{"router_score": "sigmoid", "routed_scale": 1.5, "norm_eps": 1e-05, "positions": "rope", "init_std_o": 0.0274, "lr_mult_qkv": 0.5, "warmup_steps": 85, "decay_fraction": 0.949, "seq_len": 512, "steps": 8841}
Below are experts of layer 14 (counted from 0) of a mixture-of-experts language model. Rows are named router (the router's row for the expert), gate (a neuron's input weights, with its number), up (a neuron's input weights, with its number), down (a neuron's output weights, with its number) and show model dimensions 0-223. Each number is 500 + 40 x the weight over its row's rms, rounded and kept within 0 to 999. Numbers have three digits each.
Before each expert's rows: "mostly gets" lists some tokens that are sent to it at least half of the time; "raises" lists some tokens whose logits its average output raises strongly, later layers aside. This comes from a sample of Wikipedia text that the model never trained on.

# expert 23
mostly gets: " station", " wife", " politician", " house", " schools", " Regiment"
raises: " and", ";", " in", " as", " to", " or"
router:520433521504477436538521607495589510487438524475475503452508543491478504467484471473536480493518479481528430508516498482481489481554461514522506521484576520464527468451474522540498490552532532465555542446428463483511408511492462534455461553523471539488492445456549523449453576478506490475470495462501627483439493452555517538561486508510412490590549504520413537499459550514501533492539530568488518461476538446509553518485541455586496483523492475602438505451494602488511501438440462521513577523505492560554545517520478512527546438520517577532495483504583487466494471533453531470502497530517499550511480579528537452515495527506475446548534506467485453521470469476488411530532
gate0:550531537461456471587597539492473481530498537518481516588579492393502506530457465505501508580540518531513533525469517536431455500494516432493497561525476514455480462492512510520502514537557536527522439441510454540543515505407517488521458480504634516445513531485507519426471548510531435491518499539491550553441504534484579504517503505498550489499497486581541483574489460441475494491510501493472482530485505469496401530463557525488438564541490462449524542490518465572518557530505552505518507512472582561487525429481466513493438515478487478542533487592505431503449467539430417504549492486499450504507477555506588471548554515481556533470469506515467462502464586519525443425512
up0:515505510498438462569542536524486497548482532516508511535563466387506472521460444493486498522511544513504489518486500528461505532494509460507516540531515531454468493489493514470473533542546529549487436496487462516540501462399471468573447497504605497465549515464496507494482550504473424464505523589525546519461505499482583454530508493515545460486524434582480489556466473450422466515516517516460496496470506449517398553479578571512470556531469520451535493531552466634510555490469557528482509523486575570499500451478482490465486550487488476587560496567506466499439439503416396564527526472475479432529491533564619486554519514457566480477499483533497465495458527536547439433517
down0:534494494504468492508503469475470434485499459465461509524460445509514516456423454481459531508568508508504585555475547545469550477484496422499502513445472472460441525511526532507407532543523482492460418480493494560445528504409408557496432492548637444473472506472479476466443526402531548492542544447515522562452564474441492500434505473436486471502426544535524498506509518494557517553488474436477504544563536492485502447481525508524532546463550455528505523496522504516484563465451470515477524527493476466561470407480590484517508528531488567490491521528506507513437529523536510517558483515504515440456557586557475549522472444446558513455510499499473434500504517532477445488470
gate1:537506483469443475540511539495487493514476489514523480420529450504511440447495475438493528495546503443454439529456537542524563452485481475526513541496545550460522510543442456438514538469543478507456515451462491526471557488450500473543485496524506540509507538542438513522428487548527506542514490475458490485499483411559477491600459463530504494513482477523496545563528535461538506472539515514464508562431500524551538517478509473508478555508508410500523452509456479598511543516561469517419512445481509524524537545564412552487483484518476481516570506531540518514534501435510497503432440429459446521542478555523526505498585469537525451567554523476469547480518518470536484569483
up1:465518463481488392556548555502435549486436479506540532392444488485435420463489462430530541461529424497472431534472554581568545496468444481556536496442531546484535415470481499456482469457463538521464544423431431507486471459512505506522516459490503522536495508507467579577418462559549496522517456529478496538511462483555479549570520507502536467472509482477501558529470557494482551525500508510545511511482482530482530505438577508536493533483486468528484482530490467506493530492523453551473509497470447531569532537552422519472491485509501490537552535438482482483519517499501486461475442463465492517545478525460458536553564456539518498552544547511415544522505478451481436510499
down1:495481490487561467484521512558500467436474443511464513434427483437537513498508460448460393581490537528502536529572427468505460527424519518532549511506508557527531490536578535523506531465512534537536485468575492429485464477513511457517514402510434510454516493484487570555572488545495393513461523529545506503580464551511485456483469498525494479507478466519464507496496491464496521503482537540551462462509480524485474500444579522445568489519521480472529537503432454543471543474450476525493528542483417529518576453548439519506491478520478454475504422527448431533456478520460520536505529471426492539521524373432457492402555559499496506479508503478452536470484460490403491596510

# expert 19
mostly gets: " was", " became", " been", " being", " is", " become"
raises: " in", " of", " the", " to"
router:521509460443535392523517531505522456491488495507463505483574478509429506540455492501474466542497514410498519510465495463469518500558462578553554541504514540514499558457482440503539557536518495549579510457483499496529458506564521514502467544600523500476465533455497525467514553531439456504544475458502500448412556487524502488493517535534454465556561527519459480546522550533560475441462502482544523489504505452473518499522487479560485481531476562572505576524487567441485567471462462445449466616491554539521480442441517546454484491457519505520412461504531471503446503530425557471549488508502404568488526519546487465463520570473468533508562531457460514511470489444510454506469
gate0:446426448513492496535530507496465530469519479555544527466487547508462451492437472528489532555426552469521421446561505476560495477501470432490524589503504472545524467527488447486476498545514478552510549528524427432602454454503456529455456596523535482498552516469427499493518528479519358479504578497505458547448515545471474496517535518576501474477433538515501522487426489487476519531527503495517473553475562490507454570547430559487494511504506525543575491467443593450481609504535507484535523541471504569557539478448477510535518577484488483531487545456566514463476511508511510524494435502499437546547486512510550434452568478487523516518509468430489539526459553464501458441475
up0:410502484461553475552510488473531464534533477539535506469557512431457449537454482524476470472435504409493446444578441485552445504563469473512507573495492517505522506522472546497507564527533543542525544481553445470557492466514471539448383558488502518511529529552428470531590499514496349492483554514469503584461495560497455511550481525488473439530518511455467546455447516452498531503544511471516524497541462470527474598455461563543525491511480558477481534508459595478519582519482493489433520532565489546582512492479533502495504513537450513487485537442511462468468511482507476559501478435505438515507535520476527480515540596463542547477515473432505484493449506466472422430421
down0:432528465475513558512517503472576552444493529523482444463528541472580532527484499529487572497515475557441550458502507508484445483533526427524533566528502461507543429506510512488407496555498516565556531557475531548441491567546505448509562523466491499503454503485556525444502504415536519484455510517544478480467575450518559479462512508488454538514386528548466567544467515494513486477560425473511500535536501503516498484549473508427422476496546479497497545480457555488540586474505534564528474476504500532468502500514482550486527482507503516530521526443498502456466485458529561548444418518438501462564535504486517475495519506502471544514444453567476578479515549438486528514535
gate1:476465492496514436482512537464480482539482495509489491501537537509532512413471548497491532501472461492490519469460548506527484529600483594562488444493505470443513513457482525475516543572529485477551500469468438497463486520429522503411395476520572478557531557474495472502559483531410484560493488488517386471391545567503510482518465532486502486468541460507430504521446576518464510467505532429546483500522452470476453474535516496472551468506514545548514477526485521550529494437544515451484402518538508501502585495488505449511500530520546503536496443547434589546489505509515537537490475503510479489514591481492498519486459546469482494452598521485499483557524494464495447472432
up1:472520494505500427497509520480511507532497431474495526513528555428548525468453480492535589500445501469567486423465500523508505495555471554542527502474455547488473494486527505538510529532524463470512471532467461478419477494451500485470433517536556502537534545455521495494467497527508455569561476536508397476401509528507504502461438555489488474477515442502444472487485562505449512478525513432518506511526461440427485497532572462408585494513518555538562521513442510535535524524580477492433459560502547535543555504394469503512550504481469521487499542528451550532502516536501492508467454459544510513454567586472508465510481549476427491478565518442477482511472491459465431537452
down1:518554472488486438483552517457538436477440534450470532456539481438536495495601489438459456522414416474471515481556434529465504504562526534474435494521511517528525500534523492480547515491514591479446518514460527496498481497517496468514489449514512537560421473505481574524493521501506427448518478503558534511612404407453506514516423404479493540542423534497517468542491462557450515529520543497538526453498490513543607445451522563527562574482455509544456475522511500466470481478503492502477563429430481529475543474540485447490489487509494450492508474502496481490530463499437441532485513481478511494566454522530512503474455491546448476509547485496484538422545516491488406565504

# expert 8
mostly gets: " served", " located", " went", " died", " due", " years"
raises: " and", " in", " to"
router:522437567517515453540544570457532554517445496495444469454511557470462470479465523500457459559502466490519436565503485444483491509533469581524502537466533496499540466467500521510500527509473515537517579516401485482465390512514434574508457509509423496536485466488499549481501589455480467455465487464470589459475519477584480542532455537484477496588582451525461537463430537487542568499535448546458551535514566458501534486439523437558474459521473512554522493500459575497459494484512452468500571530456488570497519518520521491503531502558489525519528465506590490451533491563442535503508560566454509518499506570552516447487438537503472582556540486496519461490471466438483429507524
gate0:478509537472434531523581496500489420510480481494577446466460496526524495553458532461448501526516532502493484554480440481507421500523485469559556539492467490492540519456486507459517461535480536485483485526484426556471567551549563492494481527526508510513443489536522448541520528512475477493493548485528531488545479503596569506549448544491515478452563462540524480581557484483572499534494511457526463529461471526557434531479470393502494504492455504518449462475456451503469561476559528504378596524561587507501480506530508546503515481471565515519498543541500472420426535490560446482535559480475440519479497527495545542440574540449525498562545451540459445535538468496546443537480
up0:466547471504509520492575501520493508485455499549533452440481567557475501499496490512478418535489474546511487512509479486546501562554496494504539549483449485553552491408465510499584458539491486492452510499473417543470501505544497503514539514499458534531467528535493410517472589553458496520496580477567536510521473502577520418544502509509506500502572464493559473505555515468561471485497459422584493486484455485567484528490465424493478448519504493588469423516490496529483510452520538454506536523493545472514472434472527487474540477457565574475533503566563495479474559481535440514536473501502473530508529531544563525451563463427562514561524505495489478511510445494477437511502
down0:478545418567485490541543444488533438458515490456490504473425548527490549516455427476467462503506431482504467438530504482513563532465551507522483465500549521576572515554554515418454596500510503525526476487518542528520482453533500515473506529497496492461471505492539539541508451500546496495526478556557453548531538511481504540566511474481460507498475551482541461526491505543519512454515513440549451505494474483505560523544530514556506489478443498515553444553541497502487510544513374524541510579492511553507524525508478531467484455489597542522474452514524514501473515506492440560471525527456496521450547460563457486533454520472476544528510488422468471498530438470469514548472
gate1:553417468495452398534495583439498448519541533535483484512520543525516456432490569519452465433566455545492446515500511516471499565521459483514517448444448485495517484488482455515544470518421524593484525495501545478508491556530505536458387521542555586495415497447507445471549543460444520512530624558517547505483497519542466472485506515552514508490526460539465478546461578476519524470387480450440519478499492427512466498510421523488548461548516502469437522498470515530522519444473469458424467520524499539540499581515566550531493457488493545492442535436534519449539494392517519559511496565541535508523515562492540563506461453449549532488473468476514491507501562499511481514503
up1:474476495480461437492605486466512479489519532539490499492438445490477453443467537515426496500568472531476459551484493490491525483551498461517477433400481497585534500450450521451482505551469521572468530578496528485572453534573542568454471523517556546426510455402554467478520565460488502561518550542417523506490510464522491478493487502535520533523494474520514502525436558463518501477432541502462496524498440496471497548489450549519419489476470511535489475511429499523540564487452502446462494527512488558525488520523517552484431461563491530542479519481562478492523495417555450570576490534495455504472455561474558499523451457423427566484488555547540443509488527555537509485456
down1:503527462504478498454460489497457548479499520509483508507550459448562561469540557443521538508504566478566482470496516506550487461492472444465442483470509520499482465549486493535497496438500479488514543490557515547564389500454462485470548599447511475520428452522439533414492503556460480464517494498556495508524514522539563526461555539478576503531503482515563574528469508417507541538454447485418558484415512460421512460476458502601569520494486513531507533543516523482538482502498535500531488499547422523464534528488593425490591529395452490482502536504432453537456482476492490586449460517511513473442530559526537506539544518497485486510515502426535506495505511520510560483475

# expert 20
mostly gets: " water", " social", " large", " human", " small", " food"
raises: " and", " he", " met"
router:462477512417508397487491520562521597486485519539466496513500518462431515596449492468590448512481533490497494586463491467501464537542503495503554526482583529536468541469488456489513470498532492513539534475527443466530443460498523450480536490510391405458492522464513508504556495474470520477467495473503485471490537480521473527508481510533459502520498426550442592475519539512499494516517528473436495443466586467481568443525569521575512530592462488497475504469447529531486516484468456488549567534530554540487555477530432456571464471502503454567469424499499544459481476532470531560512416578544448486515488483494506446503477552500466488529489528436521527531440425486410516429461
gate0:455528469606442450523449452575548509574546508541492452516546467441473459477529463476564466527469523498506530554469522510512535535603447475497532511422604519463466537494443524532519501435505512559507484520505551480522473518483460527519528514543462510456436473445547501551523446488518562511470476484413473456450473546494457532480525548550503523482460519533542495431568512477512470545477539577404463522431563517407544452556542483542506502525534445566494514465518503415565527560544529460466529536540474496526479524444480508476428470504524529529488415517483549508479593465478594512496460491489488473565420544554495534479561543469510464394528503448485529446534489551542477525472
up0:451543443574500480529521432551574489517516509491507445522580451492476492516522425518550487484468557500450566559470504539524566533561482450508532525441558477479470471472403534497493470503548537553467461499444506527532491518472531493456545515523518476502432504441534508541540446542502552468481525513400473421483470484535537518500525560543494456535441525528518464426551515476550508503502511588435475488438468511435534435509565497509480472531508471529463518440480506395524509530499511474500507506591534510458494524475437537443427467505500518500496378484504508514472553474461500551488427469525537511480424511572480542455504535500560407496490487404482465505493465544503502542524
down0:440490492590495543453534464538434479410531506480560455490593460491480428495585442470487476586491498503486526514461481540491489442499463466514432444440517503493542519498510528442483565535478499481472526481587457512505431512509460514543523466455529500527457503528483529439495576501431498553442435462561467510490512498557488456511527482512521489417461462483500428491555520486475453437579498532532530493484454557513492511580466467466442546500502522440544448531480507526510570499532472433464495541486516462507466501482464520577392513573509523454475450535465527509515470529504505527506479491571522451531484495584450488468444521479491503479539501494505483569544469573496581524499
gate1:402558443469493516512539466590517478567567524581500451475538546482515500531565580479461457515456406542482434554494521595499556501490480549472539485544577508539483565533486423532484476519554523575548593507533498471581486508463531464446456606476537432526519489521539438529509541449490504543446576473581526465470469494512533512489507475448524530483521484551499488543518525522532561467552590512416459452468471554471455510519496527503451546491539529438510446464498562467551469489525491443518565463543450473499577509526506442446446446499486515478463501460588579480476516559546482457517471529467470455528509526486524526462438484573502465454459544447457486459525461456459547515528
up1:450564447444486507521537486581521509489494496536545500493516505488478528507548570465488464556423486486452445502489520530460571477466497525491538515588498510513517634510431423556511505487520541584505553507560501479532464507464533469447475567452469500527553505540457477518512535502523516549480537470591494517443512516562504516544506508472484543523477450526523471572580557500543494431550591509435444476443478542394497538544514581494456500546542556425546511487503515446577464468493525424526537513499419474504545491535492431438473430531534464482481525449525554564492531582496448480526483434460513511466497545532511465485461508511548480475463557424453482477527469402471505482487
down1:446454542485476554424454427503565463520487485489531518421503484527524557527464498474500550484457479435457449526476470455476486450510451471479522416454532518445452477461525490463541484472491481467527470494519432494544492448498512535481471485515507435517453479486515456533491537636493451492478477527506501506539477474413519491524464537462537518550516479490446482498561469521504534518501496531484520481515453493497572560547566495503525536478522483477413522572520459516487466465524467518520507479466458484566485516436503464534471478546485499502550491474492475458517471537530520505519477492536428547483474504494475470488477501483547466530500453494492460479399506572518553533448